config = dict(
    n_layer=20,
    d_model=384,
    n_experts=16,
    experts_per_token=3,
    d_expert=112,
    d_shared_expert=0,
    activation='squared_relu',
    moe_layers=[1, 2, 3, 4, 5, 6, 7, 8, 9, 10, 11, 12, 13, 14, 15, 16, 17, 18, 19],
    router_score='softmax',
    normalize_top_k=True,
    routed_scale=1.0,
    balance_loss=0.000619,
    balance_bias=True,
    router_z_loss=0.001,
    n_groups=8,
    groups_per_token=3,
    init_std_router=0.0386,
    lr_router=0.000808,
    vocab_size=8192,
    norm='rmsnorm',
    norm_eps=1e-06,
    tie_embeddings=False,
    optimizer='muon_variant',
    lr=0.00126,
    beta1=0.95,
    grad_clip=2.0,
    batch_tokens=[65536, 131072],
    seq_len=256,
    train_tokens=462400000,
    steps=4841,
    dataset='wikipedia_en',
)
Below are experts of layer 3 (counted from 0) of a mixture-of-experts language model. Rows are named router (the router's row for the expert), up (a neuron's input weights, with its number), down (a neuron's output weights, with its number) and show model dimensions 288-383. Each number is 128 + 32 x the weight over its row's rms, rounded and kept within 0 to 255. Numbers have three digits each.
Before each expert's rows: "gets" lists some tokens that make up at least twice as much of what it gets as of all text; "comes before" lists some tokens at least twice as common just after its tokens as in all text. This comes from a sample of Wikipedia text that the model never trained on. Tokens count by the router's weight.

# expert 4
gets: " of", " to", " for", " with", " on", " in"
comes before: " the", " a", " to", " in", " by", " his"
router:106115151133145142182110162129155076121122076180179171143142143111121065116155159115112117081112152130127081076153100082187147119128107105151101110108150130086045153092041101093150112116154098117108142095154197120129124163103085163173095165095126122195131161108110164161123081151126149133
up0:128142179121128148128123126151172138075112143146173215127141149139106107103107078145113074164102177127116092165107121201054084129133091138125156101157123155097094090089120106141117150126135152186131124159152111204133117126198097102107163133108158133128138190120112116105046112129151118113
down0:133129118138090154129149119131071098204142115115130074100116071101108087121120157099139076120150127175109124140144109113129102078210117141110148205065133117131152116170165133114086125116157166129069139159117061152119084100108160120174167161136211118123106127129122055146130150174166096089
up1:139134125144137122114160102194119153106086174130109134092172109129093104112137175134127114097175186092165099179137165067121071166124140181143122140165158164107097133106077152118044139103189104111120178169099189102149086123124059126126111099072144185105149126179142176144120016111139130166
down1:175132137158105126142089111133098133089090156166118128094131061139106098083083068162142134111124162088138163109125131140162113123131143195171049085136159075138133106181143121120163098145100111148139101155097132091117144149122130152154123141151079141146083180107126070148103100132119098162
up2:188146065168107153163184063136171121158088180089144191164180108151104131109125182059131086112100178092127093154129125075147149114121140187123122088134136132150161137171053125153097134125137163078148174153129086122119097137084091090122123120086091113088090163092143120130178070134123160138
down2:186184171107088125126196116172054186156108106122117154156142129109171123102074142118194161085071212135146125185108153216107120104156117103177141180147120126131111057119109131130068145133242117141167133170114117131139145113127114123162148089078112159098079104182090128132118111144127115189
up3:161190149118140103132080133152155134077126112161137132116146101080161054120134168162131092136181123137151097143155179128111170156240117161155140042115163195133122146126090123153110140141159169080130139116106112111152127119122097107115125178083095168098114118099167181106124103118109161155
down3:117104089126111136067147124124166178167143150074080136138140116116081109134174131093169113154058135109185169126115128092168135130150111114093134095115069143112113131111147140161134153137098128134146171109083107125140140139110157163157027072160150160110161124108143133113167122166082101072
up4:158221125117103094112116099175174162153138135136094200178126050127106122104167141098147101143070108105147150170181127109104100154165119160175133152170108123089113144154150147156100105119138106145191196116074130123173120141102070135112104129063104093109168119094124126186121059111130072115
down4:071101099126132124097107089154117124138137130185109073076127121101065140114133125169128145070087074088122156207141097137159098128146162199089120100118094154133119163101188097095083128079174147128163098100159134156065155110074136141168110140053150085117118121126131148144167114135095125179
up5:138196095137121131149140122161154136109162112138125120137159113111160104147120103151189103107097181128153134192118191158135090129137084220191141105167145166142077155137124095153157110159124103119100134112145055148167140132129125094105108085129105167189142175108125128143111168051108129069
down5:134094158114141175113151122108101138086177143106101102117166139127146087056111146099134203134131167157116126122157152078152147114154130138141089106133212103156061157172175164140119105164150114110111122176122119150070153176100190155205156143123197174143122138147099065102134149062110127128
up6:142138122175130127140141107113147143139114152133114064108129083093122109121106110114120147107134199148124116146108116084093099124138112145170132128182101179118134167171103084155110076188106160133126161170140086096102083110123161115169158144130139165137125152181166121142120133137079116105
down6:147171129124073095143120129161116092137110153128130187127115143087097183122139139147094176087087121121103169110139095125138074130180176100091100114198170205067092094196141158143140125167149136168094088134114152056078206116113146110174128175173111203140114140086121124137124177140117138104
up7:065168152149205100151117123140123133080156112130163150136147113135108115112102176138150139179143134166094156149141148113096115115098041123107167097121135145104091121134171149158159091145099114107131113185181130110185090105133022124105143126079165100142120145098145152124186104125152062123
down7:120116162123050136120138151136083148064067097122164132090117156101092132104085097157120158096134068102148172138142076165143195073109135087079108105121100094116186081102136075068167150164131126099132105140170119097191110108100139136139105110164091123146136092168080102058122102092119155090
up8:129144103130127090205142127140128161108150139135126143133127161108144098115169145155134104151171146103108161123139164102109104124171079185109149089158114124097103139113106109107116131092147109149231122144164115131123122117105107103130129151040113144131151148172113126121228112088149150153
down8:142107192137100112099139083153090083129153108091167107082119156153088142131153120171111141171138120106136082216116082156089153126171144148077099155154116130090144162114168132146134063092068131093097178135102162128163089123102084075106145095129132178147097170188168124150074057144179136117
up9:153109181082155160132086092037115124028122152084129138103155116115170111144153137165140119156097126122130103140128100139138129153160104095128113093178090107074155181102172103195104118126115041119136177152175200173084134111138148173142097120110104169099093098144115143113124089097092158125
down9:065116068092096104109164085120166148113220169129126086161086121064165119091120128120097084136148107131146163122129109167095076080094120151096113138075118177120110076097139181116112091105140081140113082150097101128097150135107123115160120146085110107087182154152053103106146143084160091151
up10:126118139104103156161169117172174072104193180150115104123140075138116044139086134159161151115131131135127105112097112111136096162125103191146133094139150182149105183118127122142176124103151093131153130132114126120124143076177096107141100139096121121102177142140110142151145085139113140102
down10:143095102174122103082140136155133171080131122163078131099142150192069138154105157115113089132167103145118113127189138148121099147060058067107088191117169084164152133161160115102141095163101142153138137116138161071097139113141158138139040177131096117108111171118131158103136162097124160132
up11:121121109134140149142130112135122168142100090125209154203140133087143104184130138083117136195101155172116115140073129116170111160149097127183110109132061141118100133150120140187131076157145118118178101144121154098152137107132098150154077112102153154141106136145060127145152068092081139126
down11:055156147126133137140121165115099180082136137185145141130102064098122113165134072120079134158070069072142098134117143130071145078119108116094144116141119171115083066118115134098113145175117135093116167107126130114096085177087131134099170162117127157086111063154098134139178085126128109093
up12:130128099154115097124146134149115131143173153115142127115155163093179108146124121111174135109177128142151177110140098124097106074171121131143127113161115151164137188141110106176191106098101142127127168166138117154156139108181072116153140141103112122137132124106108177099119091112101132086
down12:161102167123141113116133116144138138123112067155093159094129111086094143086124146133172096091134172111115176081072136125071098105074077147131113107135120115073094141069119139124079184101108082118117245154132129071104113125061112168088136134125083136121137101124136137097149138179128075109
up13:132106119161118124175124122133152110046101080166111111081092102099131073151110180144136111142160147146123093095202127103160149131169142131149043141190103136127082091173148102161166130102145088086155222141095110149115123143137112122110127108120152172116183207075132142144113113096108167172
down13:141149143107116127193199069147096169183119075112128107158159227173167106134142108163125209178183135115179121162089121082094151175162083148107169098120153118058113130147109147163137139120092118109039094152099121155158155140048136127153073122133160184119088151164164066102159201140161120121
up14:154149150117117163178118134125167142094105173143114104099168139130159094138126109105139122156152151178130129077173115119113160122146127149143125113061137141060124127109148094135171145143106118094154144078159106191128152099106065122096127098061170158171104094163063118124089060140146082225
down14:101099133185187102117077155105119093114161075134187122191135152162137148127164165120131094081119181134083167159101141143117129119123128140127129149146086121134157134131109087104145120098167157101152121069123146087194138084148141102106098082144147113095144150103133175153134120130155152021
up15:127130161116127121152174168112146161149144161135096157112109137114108124101092084158102119103118149142147111131084094060156150168148133123133142064134180163130152183124090081127163088080061123068104117162162122090114099062098099116111063157059133146085090119134116196164148173080056161097
down15:109098137089187023088154188101124118108130146068068111196117146069126122103124170124106138063108132110121153181163144106095086100161153123099154101188165078139115080150112121093164148083110103136086101132153124086125150110085168107087138112130177083132097152120159178094109159107068102133
up16:080141163123102147106030168136173130098167066204162130085115135116090136112153118080126131161160125143136114131119099132129102104135115057071122131141134137162108153073152113162090103127165088142114157171180148158146109139132104101147080067130115105129101140122117137102051111078119142082
down16:087114094129187185141148066111157146159146096179149117096097157182118131097074145099107098103134094133141103191098138141140129161143155169108104164154108132083137121079184085111161126111123134148148114082140097101104089165074148067114075122141143151109143150114124067161122127119184119066
up17:059114121179120128141135120151097207114122111150093108169134085101143082164124114152127100122154183113139080118032094141131172102126075135190164114112113159187171136107157103108154107109162160141173115192141113079151101165147076099145111106211138119165151166153113173145114163119099135153
down17:156154141147135159062152099074109184148170118105103147139118201156177136104166124113109147163108194092138137105167146087110178086154130096173096096144183162149101185060163122154122113078151102125123146134146104153137085054117157088110160106105111124138134170123103121126143085159107160102
up18:187145103147147092151166117125152111162090167140124110107194149076142110109157089120177166157135166130076105094089121101121152115152160164073141115100151215135108130187121107128095080054126101121098144083117150162198141133160124096147086114055122167162092148094119160133119162109127108169
down18:141119140162125114107113132106124130117120137150153099118149162105094135151184137145160045122126097112138114244111153136132194151065110180116101110094150098204192152101189164111155138105161160087172074128171111127146177107163143176103160105161094162191078100137170113138166133068183108137
up19:118159103105086159117102125206093167156123084126110175102171084090116099187128152148101108151166162136127090192115138120087097181147108194129149127171152164145138199158095125136087124099076168144211156145178110120143169147086111113113155159139105141086116142125118178128155092115103156130
down19:168109175058204154114106096103135131178150113150124147155187131104067142157183151122087123130109132100109147180164175104087120154131176138149159132141181141146119138163130102119076166088100087141134176166158115123072164182135145166116152156131112147127128156138116081103094105121107133147
up20:145176132084184120140135107103105104123079172091188125151115144153120098129176142087109145112158137174125151121118176096098161170136128205098095139147091167181112128146164121138095120124108099170190199195109154080130130163141128096157135103151132164121137134155128202169055085146126119106
down20:062100056123156147093169144151111083129113142109100125119112202114138154158078115126097137157118102087168162163168109109133154057133121102140162185163164100121144107141177159103162156132147201120108087178124139150118112068152107121129063090073128105098099126106115133193128073123091092169
up21:130158142160124139085077093123183127105064114183104152108129111102154097110123132133099072147158169147146156131094095141109093151107087099146127130164134127174128115126125117127101107043147104058185171108174118112171070103154106133126141096134096137169115132090055183133109143079154095060
down21:074135135096102055104122143089094114148117134089072179146122080118095184092072171152242142128112113161162151130099124120093130117092146114089087116129150101095142105138165181142130157171129133147147123182098067080128114136158172161163091119079147115126117146161162140182083142134084133087

# expert 11
gets: ".", ")", " and", " was", ":", ","
comes before: "\n\n", "\n", " The", "=", " a", " In"
router:143177137131126123183127155079164105082144118135140153122149104121096145133074117108074078146148173131139087085125146130143093177093076149138124091137091182098097154097079128119104074119189089123123150125177168201123145106132158146174081164089154137161097112118109161158080108126108137135
up0:185143135119111171111125154126126152142119113117176170103173162040125135121117100101153086130184172166110106050049152125097132148143136163142131108141078106146135128096108119127169111117106138112154145148120131139148137097139082100114113108072144122158160200105128112145181148118130163086
down0:114053084111108105087084122149173178105074117127060115109084153150131144120121162121084147158117094099137115157101203149186117114083163108144072152146156083117103167090135108060163082100117179127090129193145125125098117118146118128145173176146087133177069117100087091124146144133110053087
up1:160198110116210142118145133131196117120135120201122150113170107145110081121160071158166111129118157103106139143136145170130110113137102154113124108115120126146103135092101116120094084129090099132159114212128119171139140049136178111149099088120126123122090160099103082152130119147103121119
down1:090153130167109140137112124164057160112120170112130097173086153191119111126098140173124155108135138135125101134098133098124138141083071101071158158144109146108065148143160124059114173130160133122141109032101162130103154119115155145071154101151151157118100181133092083076142144119171133158
up2:139121079145096122113128159155129177111124131167118148155076096110164101162097086102146060143055191151113129086097104050189133126141113179146171160098131133065050140164081114166094107109105143092147107122088138115108191216156090066093073115155164162139145177127057151182138096130121188110
down2:111105165140139131166125104122128125113137105136151107120119200143194180110091154137157094110168167126142102155139171084203151122087086167115145146133160148139117116134156095104156124167073189121154113104135135067062152180152162105117063143138148118092181153145096102123099140078133094114
up3:105134096155130123159134185115167136053127177113152169162159141133172115083138121131171121112106137144114113149141156117119212177133048176123116122135152135119153146119093103075088111106117100178130178181143117146145160155125129114174116136133203127121082065093109090140132108095143152077
down3:094084125167118099116130100139099110141111093175155093128127137134074162194102173059092147105161133137104117123132165148132094062169131171167103110165090122099156191079154189084107083118115162139125072110106122151086115104166085126128133076119138112073177116149163135122146053197078110099
up4:117119182171202193139126133125122101102120066165120156137110096184130138112188105116113125133209084109160092209137130146110093099176121146127098147094126123148085089108130131192188113121129121175131116202130164110228139080151123154139146075135121151113141191127119136104114168096122164124
down4:127059093118159067104088033133159159169089084136139133137148175132121103107138142116122140097185175155183132073119146078148127075175140175185130147143146100119182134141176091196090128129178165118093180099150192144124122121110144095179087134101096112102205079112080137084120122093142131108
up5:136122094165134161122177106143157100140157120090122089112089083139097097142135125000170127141125114141158126074152090167148117155140151129093113139079134183103122115154061154125116116100151161125134139179133176088130155171115127170092107098136135089112124092085146118106041099110174127188
down5:072152117147103106169178218164166116104125125102130068132132161058113117110085148103158085124133144142125155140132147176127099120161127127090167119162149108128149082204181124135064098085146137145115103113122125190107157148099070091148140145103125060135100130153100127130121165109131122118
up6:172132151113145135108126167124169212083147072149132149115154088167133128149097116117114130198178084137143155153133108081136118097169108144134123151154124151087126150167096131193123073076090127186168108121158158068128074096170097139101129214142112119148158121095118113126146139112158121140
down6:168104143169064141094150189158123114163165116101077111081118126109147124088105116155176097124165121137167159121104145107174123120144177173135120106120169106136171141142204051094171137138143177138121101141119112168136047138073186134163064132160180130114168126146128159057129114134193055127
up7:081141102144137090116140124141085146118084121141146151140140092154132087164159136094119099085114064152077115089130172079119167155094081112078137118131124105119142102169089134116171117074148205099163103100165188147094161179153096119082109123149097182166178219089219087102109142102097170138
down7:107095178120175126119094124154058116175089132063127180130075094159117142145075131181132125098132160086139063097155120149121102128165135111069144200200148116184153142140121108162172108120128087117132087165114181167136167135173127138107073114196139099154096122151148126106143178142125117102
up8:081151189131182145089113091155134129113123100156132171110117130151131117093134175076178138145148096104167161168160181192143151095112143097084172144131135101070135178075092138084110101113060122151162088127128118092140174092177111065174160129115118177156195122113114179116090142136144141098
down8:071151073111096055086132093168128170170155111147160088153131194136102171123113128155106159130174120143173204147105178111163078123133095120071113162122133206144153122132158092136117166138133103138107143132123124114108135134166102136154139196114144128066145087096142125115159148083081104098
up9:117157178102115172069132108115176112137111091117097093120143165145111141151160081150131102091173099107128102154128118154098129134166111168087152066111112094102114157181139110167055094115112111097143110140074155137144085147153065132150149199127177106138116130132184136151105146115090117116
down9:114139134128171085110114156169167118141115152176165120082134161120107117111051125175127108126147131109182155123145178101094168128099110116101139119112138086133120091078135137064107203143125141154110132172137125134116099108187139092084116157159121127102157135146136133172149139128122123087
up10:102165158180128135154167114070191133138073119185136133145133142086110081145163136086081107102121174143093114167126111116146096117091141132122054110112111153096110151111145135136093058157084129161180095167115180125160151163156080166136124138148101137110154121135083133139152094191105106093
down10:125133110131172151157102164137051136130125114088132079075131181141087112103081141124167095135119205144078110116093126139150128170107076092126077142087173192077127103112086152075168181144149123126163094146173126153173127085183127150117130092162142118127117105121150124122092157130131151110
up11:126126136216114142160124101114103161148141158110156159045079143106179137174099116102152161162167145088158090155124153126119076102130113122120089171152128126181118122112156116164125115145089127038159137152134059137106124069131093091146117148145181130098141138177122126144107078090096167142
down11:167168149161122144125154117156109148142106138149054122109083108091121160104129159151183128172066146090091179127135086131096161143151141150117103057186145150126138119128143072074112129098147077136121133093147153146145144090143139148118140132159153112135126089126101163109157121098113115153
up12:188161118170072143088170173145081142137150150111207201067126123135173103153116179117132159078131081147106115134121119105160180143079171129109147140114091206117129160140069121154116151114119129087171169071118103109100121133132059134170147142091156154097136108132114135157133071129077145108
down12:129075152137142111186140146144143168089110160170067106105139116123123082196150138156136078162124109120088162155101157088163121129151095128144151106190155157074109103139144083132160129156165129082088104125158154135090133143145105103117170144134133075122160086076080116094122104143101129143
up13:144150184104124137143160166112198167076161079145155134176152120127147147117137114107105122169167128159141077116151172132156135174107051089148097165127106080106102093064137096160183089138097014075142199094188177156156127145110151094132093158097117130194125177084096141092096134122115103099
down13:118098102112070129068110126177077107102130146131137140108166129105131080098085188123188124104144147076091132169132159121149123078122156136104144118149121167211150099178126117148122135133135182140089096183096087108128130113090122156159137151155161101076113130150140102188111144114147184135
up14:101157162109121108109143161091144154100078146157175138083114082161135104115121161130095101147169140120149127053090146128121082169147060148111099169143156157116067136156074106184106043095131128179080125133143090094147143138210107126128156120126175169115128127119124112092121075153127105121
down14:112167145130148165087109085127131096143177137051148157138186150143130177126111082232091102137122115130147094131100110149136085099170151125190125156126118115156167087160159032182179115132120140115089150182184077105105060104110143152143131102104154157168109105119114125077117121126151169057
up15:115136200180158163171162139132173111091169102180147183112125161162128096072118144149145111082177109144094143173113153134126170102158052115159126134123120133095108146151129071135132105091135104156163158162118134132087109135173127094162080132177170135188221170139120158152107094100168083125
down15:196149144150110143171192119106143208155080110161126142171155159187109119119166088092148120131182118193091102166124139141118142149087129061120186144134165194083166168162126070140216130122162143168131091158186140102132088097122120111119082112127145170107137121141122096149143036110137148053
up16:113099205066157103115094083077164129063132111139086170160136171135110129126088097125110112155108144157143166101139136137180094082188076113125123109129146136091112110049096076133125142127138096135150159141131125087099099139176118120142096127141088136074133161128152151156120083124089146123
down16:178150134139125098160100096114154132142124110154167105104137130108108119077119143137141115112109128114101146088157093144140157148103112166195137171155130119103146150174078092076108114219101143065115100117096162180155149129181105118125113122096148121145162114138076128031175175154146120134
up17:139148136108136075082137094126158154117185122103139141054158149129156159201182168175117113120174177183166094116096140168165135142141109115163121084181110111131099144136133166112109090141151141116126136182166168097079104065144098164118069086121089113088103160138125142192072076161142161099
down17:113092083122162096120114124133084124073122130134169078173140082149102106188127147164126196088131192069078047103119178071096145146098172131116125142139177202150156120113168108167130158122127146102087117043118114095124142160120143095129181130075107166162119180186131175116144136141146115178
up18:191073144140103143153168121141162143024116186111179213144139105108157142114160120116127122145117119124166127165115149097125168134108121126179111104138106176124143170126099077169091127165089103136162168129165115125127127132132117147154072131056121144098095169075115156146128113129091182087
down18:146153151139078101148158107143134108125115123118149154180148127080152130120102137103103136083077157171040106126125139137150084166111161128121087130146124162161088092128107169106204137183095138105117135097098111096059153185148135134179177081151100120151129208102102144137084108153137114161
up19:124107139143151103164143143133106117185107068133097161120172103097170154201193137136144073126134167151119105169144120061116122175134044158138171079174105201119119163116075122116150099134158113101137090149105130134124122155117084115102122132086115219156128155134154119136154161118116161125
down19:186099094150117100126181207115092189057150084106115181128116165157081120123101172151180133085109113145114132156185171123107090168135138154091159082133142151119111158178102128150113118108114115118110122146169111139081163123119178097132123127097130131139098127175181103144124104093123134063
up20:142117091141158138153073135195061164096117130100094180180115073138143159136090110075156120153170190134157159084139159143099109144096035154113119105124090162146178132115094093125137137129122129145151101174092123104144122158173120057080122141083098099108174128143162127162062135131116097128
down20:095129105146154108145074152158106172111119135099132100115117146135101210119121151134132102111136111145132135130142126176106164099111108130150111088145131126157130063150176161159093127059116160054095121115130172121127141176109164090068071150171136186187169144092147116140107164125124143139
up21:097138117097172126132128071124132161112082159139112132155120134085117123164152076119168085148143124150057123174096156097144119076088114152114116099164154205090139076094127142104116096102127129201153158119108150182175118125145060098119101105063148131099144160116142146129112095075105103139
down21:134079128135137081103074125131115170080157129168181133113132174169103141066169158157122158147177160126197180142108158122093137160156147134133143167109125170132144108072145107224139108118100151172123099120130167119126138108159117049137135114178124182117069078189121112167102076149110176072

# expert 0
gets: "\n", "|", "=", " the", "\n\n", "  "
comes before: "|", "-", "=", "  ", " first", " -"
router:098201148127167112110154117123123162083126108171123166090193139100142117128146157110109128160157168129099120116082106150129129079139084118127131111163099165127121143111152048117091120086068107136130157144149144184153184127178138165143120141061174131184088165132135170153107116143135134194
up0:176062168151160104124103156188092129104147094153094130078143127099076161179141122159097124146142135130170079102124146136158104141133077122162108080115135114135172156111109061096142177115113165186151110160196175110117109089112133119178111181093135115151135162120141122081083117144149208151
down0:175080098115179131179131133130140124194087085138082173135128135091112133172164103150067162117160101191114129068114118144121114129120133163159144135106114160140073146127139128156109112150127052151121107177176124064202082099132135084134136156113069081119150172150133189119083099213173146167
up1:153145137138107177105145098112049122104107173157090161117181115092107141130121122107115115116082182108151055127129108130107107125119109107170140094161164105117124186094100118053118144099081084164115080095109059135140110101133134124145145132100152165130107164072154145123113144136181160153
down1:132128066091122133075196108090156105171129126168127111148194088132172090139147135147129185127097165134110139187081103141197103127089137149140148084095102146169132179104121138080110104165161113081165130130116119117108142131147144092078106104093122076170110063100156119115114177147161110118
up2:129144169119076176116106092130145123085147124167099145089140130088100112133151097101064159160147082156146123084122121093108090127079095128128098133210199119166140147127062139129156115140089166133109141139133167178113150176139098120196110083061137133132128189107101110098097083118105153172
down2:126158149145085103179173157177136144113087145158095151095132118092124132119093155138120139111120088119111123077116096164139136042106196091141179134139092130178170102101152145117126042065192123106145162168140091110124081130125147143060121126162178108124106081113113084109152101111113152088
up3:138103121107147125114093097119162118128145120132117143137116139117053121074128165161119153118182186136168110150086140169176083128081142111132107130150126057149135153091135114202098102091145095164113151130167145138127162084156050127175175118107152155124148149112104115144161177111141093132
down3:105111179111133082118131104127145069086132153117153196149106101083100189095127150158126066191133188083117155092130064155142160144151117149139136113093139167172137217171139163090146160158111082112217124077105122142170100090144103134071145154133099071135149152117083119115121086080142156116
up4:159183097101184136148097079142089115066114146128115193138133067154135167140129079068118141150112140137082145123157135134178129165158132102145113137112142069155137238142152128096119183130158088155103090121078096099116161094156066152125114119147151125153160209107107187141113116107174182128
down4:121083080158134126062127125104147090182120177111168075096168166096135114056179110124107145194134125112139127106145148131127120187126124092095110122150110145132049117097173157115109128156129056181097069157094105151125087140083115172140121172121131117082081089119116141173120105106111130126
up5:149194129180140122126134130108138120100113119151099135153112105077079107130148130087115152143144153141074091131101176131129135129139126122143150137107165158202166144090097117190114144172115132114145131155163146147151104151105113122158111182227107104092140087084151149094121132162145154136
down5:121114131176094132103185187109130151130083119084179096117090148105095128078121165173080128148113157097080133148191117125116112144112178116103125126128120110155074104138119127104166161155102120107123158100117159105140151156103134131116157128146113152121151132112111097126136139133115090104
up6:155149161161185175122139072112143143139161137172158140083123124107121119137108110164101103151170149199126121096108179166181068160146091151085131132148136147084116127091117138138132149163114107094143148117154129121145094104130150171106186122151117139155108138090098132130103080106164181146
down6:145137077133127141105123081145139123091082124125133071167154109140147157173091143116121138188115117148139118183102139181192115159148110111074142101187185128127122143114165056110166160200125160127129119131154134150103124127112063067099148134166190117133149184165127122115102097120130079134
up7:119112144158115080148144097096124134095176095112149135123133126144110135098203152139076110155176133141119098141079093144110136136113110150163114121084130119134103160091152132183122137088162149100173152174112111129127096061156103142187140131159109144102156127183127102149087145140078211084
down7:120145147102091150131133176128110197085136097147153158126160112122153141124116110136134106073084154185126118146084165114060174168098078163175130122142154161075076108127114166082126156117130140089113097123086124120103098155054058136170108120124080145110170168134146153105142070116159109156
up8:138188099152091162153132075080104104130178151194120175163116153094108090080167166149147108144207136128168090082102103091145066105135113128135120107096134112143226157117061144139103153113160123080078087127164185095104182144122151111138096141192162184154138130156073176115144084114163163094
down8:130098175076098103152103192143100142107091186173141114079165109132165153116105134170122119106077092144188163148104106166163090154182139118113227091083201134065181150136072175140096083150125084089136123118139113110143089093177130118103029155154163120120145151171082112067116144103082127134
up9:157128081115088137109116222129135126066198184098133217141174071129162122179110108113083124191131093127123095168102127124165144176086102109124168157129137086093127147189157083099111117123137137137131183092129167156148163111096079124179136189146133089183113094087161131177124130125107196137
down9:075153077140124132145172117145136144114186121085144102146180160119169148143130121093137068123128134125078149127104123096125116163091152128152166115114069179132103106092180149155139112148146211145091163165147162106125174109147123106117081088165101185124111182159096118152122119113166121147
up10:195159073193135133121125168088143077170157113173127109148111161111095112134095125149091107109115202125117144148115119068114116114135129139141104058095096150155114171130100177135119170123144120154150137130130101136174139134085074104159128139137198094127144156112101194127096137145143206108
down10:163142119128125147157139214161111113159176123104177104087173137155096138110084134109107203190068132242149155151093120171170133072143099132127084152086111140130122126102088163176076140136089156212180141101122181142175149150058091126125206138142123100124122144110134105146151140099119065154
up11:106100154168202128103098104072162150135121149155117139090161158106082086153112041124099099145125079172179162129115159097156131191134188125156140145115155100110158169132138121137162073186123140093154094072100132124140174124122140126210155166129098150108143170074103150113067133085082137104
down11:134091140101103180151136176175126124148139097096133086119195128099132169084092157152077191063137134124144153110086203119167137099188096179118092126111121152197176110127166167151180163145101097123130162136155104139139119139110119169195158120167094126096099113155149080123132093112074093136
up12:139078127127151113145114159109104066096139119141152146148143188161175103087092099134166112196127109105102077152091161147147131134137150139145110116187122086157114149109096056121129082100124085125079114091176123188091074173093116123162118112186119202182122139148078121122084064106100177098
down12:083201121162123133092193129126135158209082131169147077071157117107116154174133152081134107128156172129126137149141178133096183198170105164102140126155211143126115145185122109152147092085173085080116095209137048162106132157100151187139074138104088108106101120073123131151166179116118090154
up13:141120134142183157109169113123124135160170136095110084146152136093128098066146090093114088189110145145178161094112148128144146173111127141120145136075139091110092156117122140177120058131142089093105161119139111184140110075067050155161162149125144124140084169148158122110091101153092169141
down13:148131113182113151125122155119072153112129151160098093077115153134146142088122119182158216191078130176223121172096068116138124107099129121172149158104103137164096124145101157142127102089118149176152137145113112065111101104155142158153128180134095124142169111129137137101103143139146118090
up14:159077121121086155110187094124132150045115135157135157141090139101146164147155100070121134130141128129133087123106129118111132154141071074121137107102153104078054158113079110152123117121124115066109126155142127143176165163107058159212167132154104129126057128141142170115099123107107136092
down14:149130136125197173122069132169130164125126118105060094157146163112094169117161134175107145109173054128169157136117157093171129114132078076160136160060105122102125139179131102113119118090080173090083118112225156153134137113109141142126113092110078119148185085106143136163149096190137163103
up15:145114135145130128145093105101081127070109122169073180106131082157128015204155152156147095186076164109144100062126153098081126134110178090147106154110146134122143152113104093124146084143090120120067138171122089202198122100119107146141145087093168145114142096114126145103119140157077117096
down15:131116139131133119130161134132121168110135155104131106144134156118153120157155107149168167208098152139205147114163152071164140109115082138137130169069127061101179205189101137112175124108174122108105083162116137132133045144094124156110141131057165103105121160161113108166130146111137203091
up16:121101115151141115134122148164094125118118156121170157113178153102098144121179157138064159130131173129155094113095074180156070122151115098119120120139091125178129139049137129180121050106122133158123104179132080053118129125163119148090131111140107145135141135102155126116094082156164101110
down16:117145108082113147169091089096155136118105101133111059114172182100128156083149105117173114096137092115084117162145158154130144164097099141182181094119122113130070079123103138170111140102150135111130159143146168104105127117085101195176151118152168165122147118131126143113132129125070142137
up17:122141160163155083156092097087205089116127149177168111120169133113192078163214123107136104119100169124085067122122162117115121133122166153093100112087048081105109071148085105138112177163133122137166080045166157175060207119100127136134111138146113149132101113125118107143077110131079144117
down17:071118130141141110106086097114138132147130100134199198117104085146114132129183111089158095109132131174120114096160090076156148118152194118068121144080072068096173107173155153140180134136110150141145186199136172138140114098064162121117122149131150155106124154136128141063183068173141108118
up18:144187163100100162150118161159120067113135141142107125167137131124111104189104119090114113092124122087128134146122158140094097130164178111181139137125211162176122135158143135116117149176169159157200104144127130112086113113100050121201104124096126074089124149098125138083124115154129165194
down18:125143064132119115141156119099136168123126113194145145188139148112103161213132089039163162123079166106134090150124148145110150108143176129101176136087148061153104110149146108177152073138151156073148145109049102069100133122102110088194127106112153115190206121134148144094109117161168086120
up19:152142053142107150155076109102125068097135129140101084096129106113143164115124109146102131132155134087092153138063112148110143132144109134113110096139064227148153115074113118137128088095145116132130153106148107144128150081075136134156123100138173100151135156147129124115172116130103137104
down19:187097059136131164115187094175170132131124161116119131129182056155129168108077136185101120128086104126096116083126136107107103084088177112167076128145099124103107035136119097184128071087091123143164120152108135159123184162068150101133131064166110089131154107096105152094127100092118107110
up20:148116088148165141145137135128125189094089148190088140128145160108073117158160085094097101126114122150121092129137150137094107152136124057210176111148109124184171138078108132114157132152092093093078130147178087127056117082114105127195158195159141137134119125173159137086114124134109173158
down20:111128164107129141163125143112085159101141121085146092124102105122140144101163077144127116120136072146175130106174156181168121114127115121087135122150189159125156106091164171147065120134116109153135125121088076126156181110129104128100176107135091115105129139184083144095168165067103103110
up21:081167099135121145142186097166142068149101087142063149185164160136137099131154114084090124201148179149149133164120147140129114145137094121159085192173165113117148079109105110169120083141180133114101162150153131141147123099082120126170118090145126133137125160153106195140121130130149132103
down21:119139140171154140181106125129127140114202087057152162201074172120109127097164150192135144159077105131130141159110095117123068127097144124141160110168109134141137155127140121113133119142137106147106134055110096150131122170128160092104096098154137131109141084116104125175111136167129169172